config.yaml
n_layer: 12
d_model: 96
n_experts: 24
experts_per_token: 2
d_expert: 48
d_shared_expert: 0
activation: "swiglu"
moe_layers: [0, 1, 2, 3, 4, 5, 6, 7, 8, 9, 10, 11]
router_score: "sigmoid"
normalize_top_k: true
routed_scale: 1.0
balance_loss: 0.00434
balance_bias: false
router_noise: 0.1
init_std_router: 0.0207
lr_router: 0.00185
vocab_size: 4096
norm: "rmsnorm"
norm_eps: 1e-06
tie_embeddings: false
optimizer: "adamw"
lr: 0.00476
beta1: 0.95
beta2: 0.99
batch_tokens: [65536, 131072, 196608]
seq_len: 1024
train_tokens: 366900000
steps: 3185
dataset: "wikipedia_en"
Below are experts of layer 3 (counted from 0) of a mixture-of-experts language model. Rows are named router (the router's row for the expert), gate (a neuron's input weights, with its number), up (a neuron's input weights, with its number), down (a neuron's output weights, with its number) and show model dimensions 0-95. Each number is 500 + 50 x the weight over its row's rms, rounded and kept within 0 to 999. Numbers have three digits each.
After each expert's rows: a language model's description of what the expert responds to. This comes from a sample of Wikipedia text that the model never trained on.

# expert 4
router:475382547452549508496550496495507565605503470460469477446560554450465501562397480421564575568488494498455535496541429371536491487532452447533494549561563546435474502500509532551472491479540484460406504536614504529459523500497550407544536415399557453454533472450447516502455445462570518554
gate0:467468542447554544569582502502452558564506398500494482513580524430452502504465493411491520617492542497519521454472584521509450498511440468497398487553521513501519414382554501571467500453537564424494444565515508526422556452514468485508525366403494547522624422504533539495523460507499533483
up0:472581540478462553576609491510383545538499453550506452511515544521411488424416508458430541512530536465494484474471578399545480546364489420504432508495466488445510528473595527550482577485536492485497405533565446449505545496531534479385506478455500499495564427525495456562548463519465410481
down0:633488527423454511501507493490433571427534497447494488562502495600533613570538527440506565558450557583531518547582514536529482525542450586488461491495532492386549520494541496477535484515584445525525441526427530450454539521534463527432576410463513509424598525477537473449509532473503496388
gate1:458412574392467576586524521495484477575513562498505468486452475580509526559409492516452406592581471530532467442500629551476536560417518538512519556502566562480520516464484602534488531439586568477417510448560576492416543576528443443491486497520480499457455496506483452479497476477490502561
up1:512572505411519490506510428542487494575476587487597562568532558470543597509504518578527505447518541496457611538475493470556521489524517506535486501507495546428404481453462500555359607583517576419455433503534473459490432425495459455523535433519557542566529519597542499488540538548527507548
down1:551455470498451475478572483465493539538494572533586588558536474529581540534481524496531490448520530502506553493525512599565423505578439460466496612445560585539569557431434536420407553511526489479373475479544549440455386597452466495506476487466560572565519485522482444516499486534546520485
gate2:476450543524441544500428461507482490474549536549443506467515546585468448523408428444478599519556467532573574464563548453570524530396429472537544500438531527478441416503506583543422489445457544492501479532513556422452532551446521517484477374431486557433558513518476576491397561561507496528
up2:523499457539533526463570471490517468428546560466490512598444459468513552429498465527485537468543574445378509425550489463413488484552487561478577448519503429431440580539489436536475411572411426515585528456511590404551446596490440503503478491584426479458541549463540489506517542502523506537
down2:473443547550474493521553492483444497414477480454550401484541444467427511443463441530539582549493491465518462488589528468461396391465473491533502491544495553482478505582559472490572456567524520509595659558470405440526468458549538479495485502629413500522533512462548491516501504508526426569
It responds to: First pieces of names and words beginning with h, c, sh, ch, w or k, especially foreign names (Habbaris, Shawhal, Nawab, Costa).

# expert 6
router:458446507523596494540543450596435495461475401496425448534489513439474509525441399460492518520464584545472531507454487440429484486476549373462490472521588558486487441429564526537474588446501547440499545448562569492575445502407496476518478486368562538500537510494522509491511576584514446535
gate0:440422510574420495514533556565457470465532467487480473508457536478487455429522464407506514558510544575543360524424572409419469482436496466518521545559489554555551485438551468577532573538435511505509488463542607510553477535444498470455505566520465494539531498510464574423406517521602411490
up0:474516572552470473598586536560496516484446520465514490508448552472526475440534398524549442500455521460530478558437501484418429544396440524547362455501512540492483411539524480614448560447464498548579490478453617477497499481445508421392523510501527553527489528510502539494595469534571473471
down0:503454480605439473483502406439440507499597540494474484438495552523568483478521563443521448519570471588554403498573495490543476533452440489510511426527527460548522538509461465437630528504480450580485500442448495494549543519543552468512376471592503479503529582473444560468369527467530466445
gate1:449551391549503513481422472480466545458493494445535544542508484418502503501479405527458455568532603489496500465485511499403482462503461439487541442538532507425422421431499552482499544503501541536526526417599434557558464561501388507464469490448453470557592529530438457579507610571563496566
up1:459568552542500470462496565533456472545546482393481442456427435553437515466404528517418513550432431435514532546532471528555422474464484493542554508483449412497424508525605435547430510551472537514480508473492615495422584534451481580435554504485478576435585443515509459525545478493559500428
down1:484525511479498560463571553526440475547500613521420545509453478532456573400461553516493520501510372528488437480506571459565450452520505527442574471463429545387492523464542517431537489423469496607451549539467529578483537434464440492417554475522576416506441491473544533474487530488604554476
gate2:469475567498545516612501417536544446564472416509507385499524569529516504497439379479503497594452516507477538478500502518578502509431511540513418585466469543487476532494521438560464446413469546429477619484580576433528450484432518427527517434460526555492486463483564523555431428478470518558
up2:461515424543516520469441524510492460434550615530570502522562451516498532525391513541423483421526499520551441487527489480558558537548521506542479559522474515519517548450444534464593466482647364509569546575453441518515512568579538520509540502501465446503565532524476462476579480496532457362
down2:477504570529484604415490432534437451491508470511554481405473539458471577445451502532451426412403498507478446476514424489605497482559471463464538433578562629507621414532517493464507624449503529547485508413453546512513519473541499553523533494498523513473550530527476452500484493455517486600
It responds to: Middle or final pieces like is, as, us, re, e inside proper names and taxonomy terms, such as Zagreb, Nevis, Kenduskeag, Clade.

# expert 17
router:481372438469545436490467602547496540550489430459427477463515484438401556542484430504568519499445547620452493496526472455481469503488504470466483588577528580504489564435569497527539540424506479446532532457591423467501432512443506385548548471444475486484524544502429504463537550556543526579
gate0:518515475472524387515565540513492491460560482617470465510526437404488436526489502615517490491594410557500539442418480414438478607522511451585530524451534440480519567506515461448553568438527477511436537529582486461442504471563537447513510445440561460471428562489398501487474492553468543471
up0:468452491502519556506504507498572520524494422533497570508445456547605519389420555500506473583428490507530480506540575508463469505547471460583528458417468379505554533507517485553487547567454439482519484475405449495441467451481480625465513504466558445426520573600505473477388469446446569463
down0:529506591569484529501400391485497483522642570517534442505578511572503506543588484581519498481520475521499523504523565470502451461569462458491522550540669558483494590524485530549521529452401525549442517560528452459591493449525577451531452504521528594517488464472505454500489556523550529461
gate1:517449506575468554463378520499444491501523514531475510451473503620479493567461474467611588509523500616497558469563477470514556551511497454535470549468453383466523444543458575585503442431449489543453595536523504547522554509465537570386536610501548538475552529491502435521452473500510444518
up1:507521504528482512482492496527508501471487560461439533515508557441383545513510527469597451484564528460443510535414604539418466472525468571556523504542542553560522494490548460501518597430479575415529543532496531544560565482548533459519469513536346488507506583461531498532570584498379545392
down1:532502573562530456571476524456492498491601551513510595417432540550501472486559515517557474549439466493474607451584489504473501486492539601578539560528555447470480479520522521458544466465460495474505539548449470415589490453547494587516583500430527581483523467446507369443485474536478513365
gate2:411396439490586421590445550486445533531503448412446467500518453606484517491567470528431421482428554501529465454425456446483588466455574466492456559509431477440486560589498487512528523565545477525451469444607479435566546508432552486557552419545476497493510485473500498485529494492582539518
up2:462613515396447538497565561544532558541484505536618502527436424460555552464465527528502538482569466500452625510508483515434479564417497479587463501511480464530487461444490437560457438565452445529498505527383489493455473474500551465474466552467403583549555551548470418441534445534525541468
down2:571436465573518494543469452521459430577523415465464517551504565532496459521492492472516529594498442493557415487572514515552529514532563435475543482443480504396505579430535550598459480500521614497465520541471467540543491495538439450564499491412590440505494531513604542542488652518539553532
It responds to: Full stops, closing quotes and parentheses ending sentences, often fused with a word end, such as Canad-a., 201-2., pug-., ").

# expert 20
router:387458520470664461542565507531517448504475456516457430454511543470454433568383476531477559475462444520446491451532421462500491483445551477520542582519477531459473466465583533474601530477476544447484559399529538575504496496451547438596482486512521458432579522468476485517517517499563607543
gate0:545490537445565555542527534505409405600435473432538506441528548478466466573436498626497453488539474429416481502543481487568543492419549435557547531549529534522447483489504448456513510471452568509457442393515438463448547454463535393507524465554529468446541520536457505467425546449567588536
up0:482471466520547465492401402577472489492525509584448495453496533513470482401460462525601539530512501462502533476431514432490488376464521488482542474526434427588477462452447465594522498500585575542450438626444557525490493449551418454441506479511458473548524454525472504455507490431548600416
down0:558459427571479494502449394528560578409445454491502438493524422484567507489565463332525553511479516555504493537498528419442503543503490484473502460523491595531488497488486548479483588460546522550532485500383457430548457468561508454572408528462508497488498466494512570623596476495440484504
gate1:432487494454564549521454480436559465560440432439404432494473424427470376548459488541437493439494458468482569438512502507437390460432466555487502593466499603510537545525578570518575451441525459544479528505524496470492558496572508468478434414506471495430539579482511429491481515472536571548
up1:471505488482553478455533573461511475425459463487440580468460522470577471562518453451492446473507623456463506494532551529545547504465540591508393480489476486404491502563520503536540585457631533505447516482465463551457446477600513398501480499502520560489628570423498574456439574479507562524
down1:455513505415528479554447586494467526460522398469429521453568518503490486551501497512455457490507442462498579533568420559589533465495543520439452603476469411426591412436465462507567513436527518555425583562512412430482518496479474461532551441505484566499483458422580452513442571485552522455
gate2:485468531464495541424503387534539486527527465517490478491552514451477407507378483462579492481489525475484512468570430496489451453466483514627501559449457459473472494509512457435443521487567586455575449422490513505569582461580568482602549444528503517423562544488478533496460437553633566546
up2:500513466528495502501452517427461596617508455451442498537509564570560533516453556573512489555477542548543522455486609490506507428462406474457516525536591580568592526500428492498556558513562439484405501580496464501507575573552501483484448547481487522594518401560561533532499583457438524493
down2:484556446428482504511482480443474526539465443350590538446454469496409492493426537489466488483477549493583435474489440491507489539512476410505500451615553591520449464492494499487497512549517531422431480429423469485534488541502515576431480529387497527551523502511356527460553459469415541434
It responds to: Pieces ending a word stem or adverb, like ly, ically, ay, ong, ity, well (gameplay, belonged, intensity, specially).

# expert 10
router:446428509519474483459524498550487454578463437455444534450447555498336538462426431568528528587508530550540443485525451485502534424476508423500490514652577431454408471464617506512518441513484511526551535479574506574505463486481502423529489468411525535486474522485463434575529493552510540490
gate0:457447495380463515473553458569406520524508487449433511506526497461559553563452532543453437517524501606473493489561494527421481498534484400418436493543556481451427509445493558577535500519524560510546490475497471433461514468531476440614473428392418569510550561559512411565524485576533455483
up0:459485519534553504573596492459510474501576507563571457570472568510447496559479440448575552509498467535501499442374439472527469495453536499596506462437503576551567519559469474530490569547549449497460495521489608446623404607491530482453466512530445432489515525559508432508466457427456573520
down0:525568516586513533540475549459511495472486437476486499518475549516590414419509491465529640424537518448452542574495523443450430483445489578572512559451434565379398487522548456439449474425478481426429468473533507468554512518507565513475484549555598515505497570506516417460465445508554538546
gate1:453433546479479543464554506458544529584475490438532524515443480551431587467441459450512544481534473619516476438502422487556534493443612401444565543558456435522495484430610552385429454457565551485602525484581532562465530528510580497507524473511503536500416508484510504511423532535505501506
up1:507536490510478492509523562443535487419466493562477511530402501457464586476480418443496562435505415474467614472552422445520469562476558425491519509475445467529508518573564516398424480548492531583613467492552515454446450479451564443481490554501414568501627466484416486488471520538443558517
down1:561458520498415509458545435496405561493532489474462535521526522346593537478497565486495566471548471587507571527563443492471459449535518583412534463543429416525610509483507487446475476543449533539498531567485497604428533465542504538482487497471537607533520455498447493505458581434435556549
gate2:480461432503502539551535485466390466555473413404479446425521425545464472642467426458461525495455538540507466434567483504498487497412493511486630500518433495511506507445570493572525579378461507555480541462487548563546535556459463479507489502588504503463538534580534434515553470476594508478
up2:570407519453504498545677432546413574456435548536512581489537547552581484530494463469548488559456494539489476555450556507555511511527559595497425580497516480539472570511529537478362475466522541495526596528504515468570516558449438466499523487494479453532460496502450585445508567453449523490
down2:484606542506523548533469543517542543481474452523530516523497489468394467356497541511495435396484514497460492499411500442528482417447443487533450571517517606454477500549525495633451448507524484449456485420566460495437520474493438456521379513466482532437544480436423507489599422506460503544
It responds to: Mid-word pieces with b, p or d clusters such as art, rop, ost, ord, amp, emb, inside names and words (Bartolomé, tropical, Gordon).

# expert 8
router:432409407460482443487600513570450462548510446508414548455584526504414533504412483455491605548502482504432485502467497450458497464572567427538535551549540508483517439422551536540472539421521545478492586447577461481547523579478521434500526433500473553471516497579396507530440493566538541547
gate0:504484439461434485541536599522500516559495553593486490549538544351485480530568394570564527465560519573386602490469496457509475436464522521621446509560496451537534438416472512425512554516511563438454508538485511488552546559559462546486541418490495508433444491486467445490452485454535519527
up0:468454405493561469507545533564469447537497456498495553552611526508487466472481646462449536502576618484523529494451511499604480407507472497503491463509496507571486436425501470533401473520412604413550503369543547508461514575467482444528555507537558486490482472476482565559462465504499468551
down0:488491534489508454488513519446517548554593493413444501459522429506542461472476325451447478491486558486549492472464568454543554473515489396578567486483554487432496620515424530507543540523617428458458534520529474509435396486493462485495542526471472424578520458519468468529558494574528548410
gate1:549476421423455441505485488478419533516492454454537551499513463508490487406527512555481532496436526483543507611474470460490519559494572565493539502430506498572486536349433561510517501498478528512534427422570573395547509518502582486479462452560565502441592460599440434525477506574500396501
up1:528566550560531450395414490546540522501546578522527486523521463467481489598493501551573465390596489461563455533504623521483400536554508509551388474518452510493518523484517451469463485529433543510422556420460472454443555415499481437544521466506526463526577457560561506506452444476412451453
down1:406500522459431519570533540439483508464449501481434446401482593441485427419537435440527495543479511475429454419449489487437419479571589542493551444502552555493500525511465604469487544509580555438550487541481445564451477575521493497566520541494457486462495558541555485477455515639555501575
gate2:417488504537558465563571436597504381551528475407548546475439367446509450527545594546455462486564566536535484459522445541510522517499511491439556499513512507561503512577493613457539488433438417486453560527545569554487531494457511514564501454490479525451497495525463573520586422503411459512
up2:582524520595481540478468540433553578496448521513510453557494505454523510579525437521470415431640464474456491526493546415461433523473444547505455515472542456449517474458516474469541604566518500544560505526493545538581461604577481453505481560434468394550379593497539459517477542515491522460
down2:487518576502559509488485408562545445441570500562505462489521512505425512491428459517500485424536487521477541459561541533507570462531564493481444445455465511444487518525470558469547544437536514584499528603504470549614476484408565446438403510462520500502438444330551579481494602538546519491
It responds to: Commas, often fused to a word's last letters (s, a, ia), plus and or semicolons in lists, dates and numbers.

# expert 19
router:452385422432543452479541490511448579503437506548424445450500477522436496557472455539521567545508481605408491502472498514433498460513415427569474580546518543541453495454523593560436515459561566431486561394518523488447465603464496472499465448421563506477534425553425475495506506543493475538
gate0:536476518551482597535505376515535441475503555526528554409409602622537481527502528469451470484468438429499469483559527511424536460476616473482542483559477488498467523635491599518566601508537521520518459516438472423470469474517413469420498545510534489397468465466534512529506523492551518520
up0:558588498462523498414487463534551540386543515514474451517485435481488471489424428595554352500560484451610425426499483492525418458501506452449553531548528572530537468529577451416601437439556467461501494529492511515481491562559517539535582544508503582506525565470490484510508541468454566533
down0:511498620531528570439539473451566386501446483418595565433506523465562531445488481505590487476584448489563521509563413505530465504479484479481599451527471482481472523453484495453598466483569511477425482556525518498566455451518539427525534491560581450556512503411450520499521566632505536459
gate1:394506466515492451464471475547458607521443442511436476481512452489511572483494550433457522600522537499444533583473426465523546531489499460425412529486464432398381452463476475555546460552476461527485556471506480509479507613511507466564475407514406394498481570528454537490471411508515429555
up1:490518445432514537433558533482421538524600509453581471449562467535504551590517491527570503479479591548485465581496542461555431446418450614561504558542511509471542513501540623482467422550461529501593542492475556529541480544508459539493543504517604572520590427483528585461470461499467508558
down1:414437634463477511522422441462545446499435523516484497526438486492501471503427499556494483470485567527466378400531402507564521556498500507496517433477454506492572547570515504431551540486592425431539515518481422526570500481470438438510504514554413432514460588455533443490592541583477475475
gate2:484542530441584498476524565555501513520525465532529510512426515523544434456454434479406471500406475500536433500538493546488510525527488539448544567556539457495446499578459428434472555431472550421509532603506425351469455522575404399422507370501486513509499495473490599500546485527514517470
up2:534550505440518463453497428442447579477465531438500392504381449594412519556482471511500535489489586467484416495539547551473469630487452516463515557547509548555450464465497484485531564635505596486464458446513525436439499544456507515512431471556524451451492458536461456425586555444503483486
down2:549492494433481431495527460460484426507520549437493478464500489519462549470522520445583504477575510508539493512574556525516545502556372568505569567573504477586488523451571548496508546587487501542527415477482447549433643552440464498539539601446586451469483512422578538557463556530447455434
It responds to: Prepositions and conjunctions after nouns or verbs, such as of, in, and, to, for, on, by, as in outbreak of, attack on.

# expert 13
router:367428460433498454573488486576519583511484415466433509406486480426478461490409461371503534492499544520482469437479416478515473418504510460533506526572570522529479425434524442544438426534530497415519488445537570579556450560503457434537507480468502529478459587494476415532490487474501538555
gate0:484517572461560418531448497520610460529413467549459485443442547480509442555491504434536470486528602541488488475526538482465480479489372480438506421564440468488558445411504465460476497431512460512492539539512512534528452511591494540484613444479462536390472499499380452525558554456512399437
up0:513485540545476588474451474480440488444596426490561467517484485477459489475529509537484522521498508466469455496455554421496563492446558520528519575413583586513445531564596521455555507528542519475494473479485585575445567503459547499452500528432412487655506535522511590388523615497480562552
down0:557498459499514532493586450479442519499508384580557460434583546462491562501572412584473466474522511465527515531484515496540578567511560492585556588527546557454497444584465617443524602538534480556436507522575450420480524539442520466485482592515531465448513511567533556471475501527441498581
gate1:489460603537585468563488511475455436499495534508457437585502446534484527494513499591500472443367529528464522439607536564536477548515533492385531455492495510484519521438476607494564520443573620566525528474521480491507572425500564461484562556544458481607564458548539588470462517514506523508
up1:495448510618530582385512459483444437544448485543525516498562497450493545518408454563567478544413534520550499513509441453434550554417527472481504536460545443488478481491473600453519521450473446520495538474536514434584578472489448493528450497512539445591579397488486539538465526551507435641
down1:372515419493415549531428586547476595511563492445548520524511503530501550540504512469450569444537541487508477525383561475433504469519608569550480492482502545512415477505497411511415556536421481451480422545521537534515531549437476439569467472484502553493466581537478596565580455498523490558
gate2:502530516493472436448401504362509462499493545400533500518676492588547534591507487550541518449532529487484406584509550481537380606541506470486474503475503490500561573525534564538528561546520561489450553538457520395543480548509458488439482529456451543501493531496462524471474494523521509422
up2:485547480452436492550483495524607494512505494467501546434498579478513486522501570469408493460556496457513437506519590558496606464529448502527512493543451467506612541491549478612386419544477544426494413504545388539480528445624450502478474550457431483475458480574507497433486482403526508456
down2:529465473487433486481548495578488522537476514556490469506488477496470433587572532567486516478539609510458580444533461598524560574524502542454565473502563439557459528502523620490530574384539471553535540512513493406506546487453635450536434564490535515487545435459434499473429468530436449581
It responds to: Pipe cell separators in tables, list hyphens at line starts, colons and section heading marks in infoboxes and lists, such as Order:, Born:.

# expert 21
router:410448432416591451447543570543517443451445450495461529494475490447471437523449512500509519548514514582441554482492417326481504492563496464527476517605592515514510513422466463564537502515523534452464524457562588528565470481438526472463485422414491535422557520484430512522536484554544514574
gate0:436491427487583508482485493484512471610491480614524565506480448469536494462494473536445566527431410503543460426562463467536448462532504557513432593497521424524528443488562454452401541524584553539572538489570572509546498453438622490535502475456503539451597526567461522515431518586538528527
up0:550526519448472578529510469475595462464470547460525557482456529511488511561496464380539533469474503383371469557476473463468446446474509535485454571486560509406551511462540439431542487462606510497505553621539425431499447458533514542425530419520474532513555475516530402453511505597534515541
down0:494405545430507509501434499479557494478454555551477434491435609543532518460529475631536507478548533458519574451497490450557506434540554495500536438573418436420451490479399396467481508535457522396540557587418482537562489385517464570565525472495452517448516458551485461473543511487524506502
gate1:397487482525580501520418540516469548481437502508452582503488448391518549556472500560522560539544483591410564399456434457444499502531508537535433571536433485463547491492505486562554539490569462420533515473552558544471618549492575496451462419477483476533521459460505526403552512490537385479
up1:562490484445471527560536521544564428531556401579561532486571494516542495591500479548651517518527559555444557525532515427510583492455488516530454488500460545463604466472539469514526497515470524498571533519525583545557542623583514508514510522510528514398429452492507486498594459466446423410
down1:600497449592488529462557554473484492517494522577425524483487447583524543533442584603491500530494465417434541464468508456586494566470507513511502517561565569546488537487465467433468641450443503617569506501491508468528500468498486492489432537515514578438529405498537428558562461522465543389
gate2:402497520454574477449526546520493493490517472620481532475411472462543446388489424494453507470477501535513591395588550383433398488534480488472512485608483468551521452500514527494555578530448524494517536451518554527616496465457602485552471440488484518518494611517416458500521490492490479494
up2:517472504481508607460496502547439511458513561508479553512515506371513506404485373414490542546562399397482446520568468609543540481547563511439483533626537486520502531457508517627510482493461436519517477453528479467475567497493458513478516519445427512521459553384561532505529518497564529508
down2:520568466557501517467516558528416540499410526394529495571448594468434557560484545514553566527533512472360451515454486548530436490572528457490466512516525508586431495504495502528509492498516581472518516518466476535500463439536421484488567554388499473616531556487498401482468558554376447522
It responds to: Plural and derivational noun endings, such as -ations, -ics, -ments, -ers, -ship, plus words like League, Championship, members, species.

# expert 18
router:406391431447514413449545500585488455585535521547484449435496574444488509525376472557561611503476485505568502485399465445432523483488508469494482548579522532454447521493521472514545527501492554455473585532597545523478478578468526471461470461438547486474543591428489494539508523584523463416
gate0:458521494495439473391494527502525535479465494576416512548507538509458548575406448491615446561540411468452511547517542485412469418495474487433590577542544477503453421516555523528446491505511497402546491490487493454491469565524523473487492493469496431432502529478508507393507632504533596617
up0:536476492519452541543523462448461406444463464420507619577540398500480492472589583474424498523498501557499523464536459579626525526442571425497590462467387536536476499496474547478544527443634481617482494523488533456546523539509474479463543477500538492508496495489507420529433504444481436448
down0:497510500500523435398483487409499534485483418467495504419550488543594468574531425452510474444586453534523561439435545540391512492561462550521512434511512461512537545480506498639495436414474520464452457498484511475510575514451509492609460390487549483440552478449477417407527468513556482561
gate1:468526513443449521510468469467493433472527523358521477520441488538501529586386524487538487385476451470467527484505361451517545518502486485487440543433506523529477510534610533499519543530471503502545483416615520507484531578539561516531429492423596495564429496525484434525623595489523506487
up1:584455523419560561445533462492455553569511456596540434448497603595577458400596451556508432569465574438548508487544594506519459437434469489429550515503484490497443514563482501510468448461444506544455509531436496514570540408465515467508498498590466515470585448514546501480444429494482517538
down1:600493500488488452410528494493469479480449485529622448518509500494468474552444451560557501516495496526428552522491375553590477527520542467526505448484544577408493499483458568449515472446491500551500527495470459613581494428478477534463474397571482596474513534493446588464406602595500475459
gate2:505507507460516544482579483483507565503503457521430518490443515487523431455541543489505423504369582501499507363497456378496621429364460487516483522546525530533371534502568530585533455472454462414466567507448442450545489545455444463472538514531573508515531561488534474510540540520508459499
up2:588511418419488509477577439597608500545572587470539531408527528453507436521550490508515570423433479480525465477463557505452482513486518488506448568593537502483393553509427419513533557570399520466586542542534460412503483503546444501541528427456524523458525501530529512567475541539535487424
down2:503543487439498574486445500451564459587527416417508503540506527531482481501544514597504499518521528495546535418403440433480510462547518408572480513532493543529593523403439489574654510523558446451514513469479434594458466619435510456500522521569436519486560430473493554568499497498481466515
It responds to: Line breaks, table pipes, spaces and heading markers like == or === that end rows, list items and section titles.

# expert 15
router:469427467466585395528522551492422476544411465454432481465510516432458467554487474475515561573490568572480447466538549413445476495444484433484541515531514496402476570418525510488511397439439570375453529446585527521532453500460497447560424416402496478514524511566462496479484551522529492502
gate0:461494474456604483452561425524501537542479499540488544450454470459489385506446553546461481496498506566536490548553519459500483498580481498520534486513540459490527449450563426611492514465479486617424463529382548512573479569492447477440395438455483407536583485507538508515455396556487394471
up0:494509417524437460467471566503528532622412425489385575590419462469486430516486520450534431479580449566455454507560452399508425498501440469517557431600501444485536472564462495545567498440432448520535547472479537554585558540436505528498539478555487452539477504517492550512492431510505494430
down0:529514490530507511549471588501460496493487443510475563535463516555601478516368385563610500500506544528499518506498398543546480485512579564495501446502552457423505377550445501458429593588524537525463464421484522536546448414535572557437516476547545458494451456530529506511451554594523522506
gate1:463414497366512515456580451392473422533406481455400391510479487483531484473495541471510458479540562463481524535463527460512479487452468516510524466610546497510480619533499530421379456522479550398488516464480454518518470440490513463549467404491493503589406487547445440485509443525475480481
up1:499464564498428516508490371458500481387481520471472399521606571498498576440504500477492547447483522458418483581521454513465587464536475500498569441462448526563542508530505530411455480422524412449497432498600478540559548440469508437566514502537479433587428428523495442450433504540485539483
down1:507517453532564394377570600507479465575416499533483454532500480452565491500539497451457517517486508473447527510488569396419438562466454526529506547515526466424522624471561434463557526570487503475639490492459496485490477436525452510497477442510532483559426593549492445523451485501390483480
gate2:467510533540491510445554439463471555515487459547579537424495493625477438478483541453538488504537461522421465500399504492451543461591523411464481388458487558559535497514503440530455481485427592513494527485553476474471551436325537545500540419540518551518535540527444514466549494424602474466
up2:488532537450526561449469538406560467481529492418497514497518516451535504503486496521440463399585541561492530525515471455624384551469474571517382501543549432528501455562477495539500501493569577541465472549442548541498439567556499467406491548500346518490408431527541524530459522549552502524
down2:542539411481507449573444470429480476465479466454603503379523584487435458441493540541535489442511409476404484486420426492519500555498481344493471487492517529511489506526480542490515456489491555469450502468560596460499527408455474517455592528560469514555543551498566553483518565426584454564
It responds to: Determiners and possessives that open a noun phrase after a preposition or verb, such as the, a, an, his, its, their.

# expert 3
router:501354519549548518562532512528402470543534423518435437412536501454458471526399530457512589574488460615498461473521521367456523431506435424537495561575538537513432479430498530448527513522541497508520570461535565497573522472464517473471540463481559500512514453483416497493544539530572515581
gate0:529517529492494493490531388496523532519553490414440512465497479549435445642458492504540580471586454532400489548395616395420485506489451552565567551564498452458558535475479548516449532500521455440483524460459483503464414517488549532489506577522477616435514467435492486509494473516405522489
up0:470474442527409491493459511484435540498497579501542441519515598530490507446528484548367481488491537478459503369564435567626499595494528534526448487500477529503586495469538496462485463460485465460467445600485569529525593455535462499535460429509480509536565482550373434533426419528448506494
down0:446428491519479514493474470494539537472498504573521508467506498502457579582531553411509538441559568532504475468491497495344471487458429593495507455521379565564510538495474454553514448559504498470349409491490466546479480512500477472572462400439400478456508532505558444535511534568538567572
gate1:442433486475515581556471458496434492590460395426539484463396515511468408450387554552480520539528482547495447374539496406471529428458413487539519522472512541547529617541464485547493523540532537540470557484567484460484604519542559547512548420502571520505531462485431489525513470499447469548
up1:471562484476482474504538549457590529492511554531564586580542458503629552553518521454514484540504495527490512490433484553523516540516494487478398539444457553469575434475512417476491497496525373497474424468466502524533383533495561498581425454526533450387442579580477436559422455554489518444
down1:463522465437564506496407473554540493405489456576491543551564477462467556547510489449535450465456549521426484542544489586501542437509407468567432524499507532526479474468503469523501432502596455497581370451550451502519393475503528501576386501500516423403429415484456505484538427560510526460
gate2:544503602534559529562663493543438516542514390520508517522484482427494506509380433425483585446573448587556531503452612488478442380548508461530484509526545504483520498496493522492555550505441457519523555471539497514555474516558483516381531536542538514445541487509421542514521440472541469457
up2:509538529436479459513519503496442456638477471432473482436365454473445411517551467503494561420506540507464483509472441511384524583534557610499521513508429514398593473518442488473571445494491568486551457544599504483535506509585452518474396536534534593514452493520491549498529486519520464526
down2:597487532557451507634499495506520523511510554424475520430519540551563485494474519498532535471438520528532616523569554497498437512469384514547419547496545541445434543543548470536533534467393486537573555547390572548539559517483572566516551477481558480464460507445397546444444474469445521465
It responds to: Single lowercase or capital consonant letters starting a longer word, often after the or a, such as p-ositive, m-obile, golds-m-ith, F-ired.

# expert 1
router:427467471488528445399497533595469486499427505490506497519555469534395417514411523469541517468446449499517482522449436415494523434440463359510569508515592595482421483471540524498504540488538553445462511478519509511513472476513514362569486450408549442500559573485413503524496560570537532517
gate0:486523586454523468507636489458508556491424530530478526542543548509462465390455423532450497424424467429400434517561470424532456504521614457440550578474535474435458426492580485502552499609476530507494524481529531555529508431446474459517453410459546526554553541521472499559523572493499554532
up0:492510481492482444407475517546463548455519529520491594534515563501530462495440406535509560491476540434532600539538562435481448517409537499491460476489427606500535497522485410462388611582534476452564475525556530577590452436527525405499530498458549430492486477559468477467442609459475516527
down0:475442507558473520512549379498479573531531446494510509548528536500520443552482537518481453612492507388477578500457450458559511542481503536421467470549452499587507501409521417525452519529465508509520540540507608457534439455458565479575546549409542625475447466516475539428429625472480529489
gate1:476480551471460554540449589512452408456406526458478526493448560442455432574444510483507533535549515514524454539449504512406631447465475420507533538487499632489532488554550517570542524549456461497507503421521523489593459517578560394598548461502556465505522547452502446510437480563507498577
up1:507494495477456477543540366525479524470587437537479421496484515535622614482559506535501525421482501532458462454584536459527380499451439625482560450464547433588512469514449423484454579453526534530570545479504485499426511478478469526399472510488521548524508455523494478535535536564422429485
down1:494374482544465529518502401537518561547565463503452516452548526440517572581466508509516503425463579603508514430552582578520465561457526649528520534503471470547428413425410570552437512501543521512472506497551556423466497483439473492475495502459454549439467468498458488521593579496467494511
gate2:440476538480482521457548561439443483525462484457519545489471575486349423531455492530490556423517515466452516463500424485421510463458504411524507535493454502511533418624576593420496557496425564473435556503510518513489459472496600490559497435479541517538441511474459390590448504474590462475
up2:539500488581490477511463447478518580514489406548531519551452447448470561481463629477379490626508547445493429526502465472514542568513416529486507555539491522437550598475396460511535465480511524485587556459445577582530565508500594575460530563473476442430527486517534504529556543536459534495
down2:510434497468481534514497475546517454511489483467443441435556467451619545473519544429504534524555595471608419476469508448568530499496541497449535535544474417507522474420484474560611432471654514540465487470482464510503515450408492508410540595418451516489523529521425431443530497442448554464
It responds to: Middle and final pieces of personal and place names plus month names, such as Cl-ark, Dou-gl-as, Ret-ford, July, November.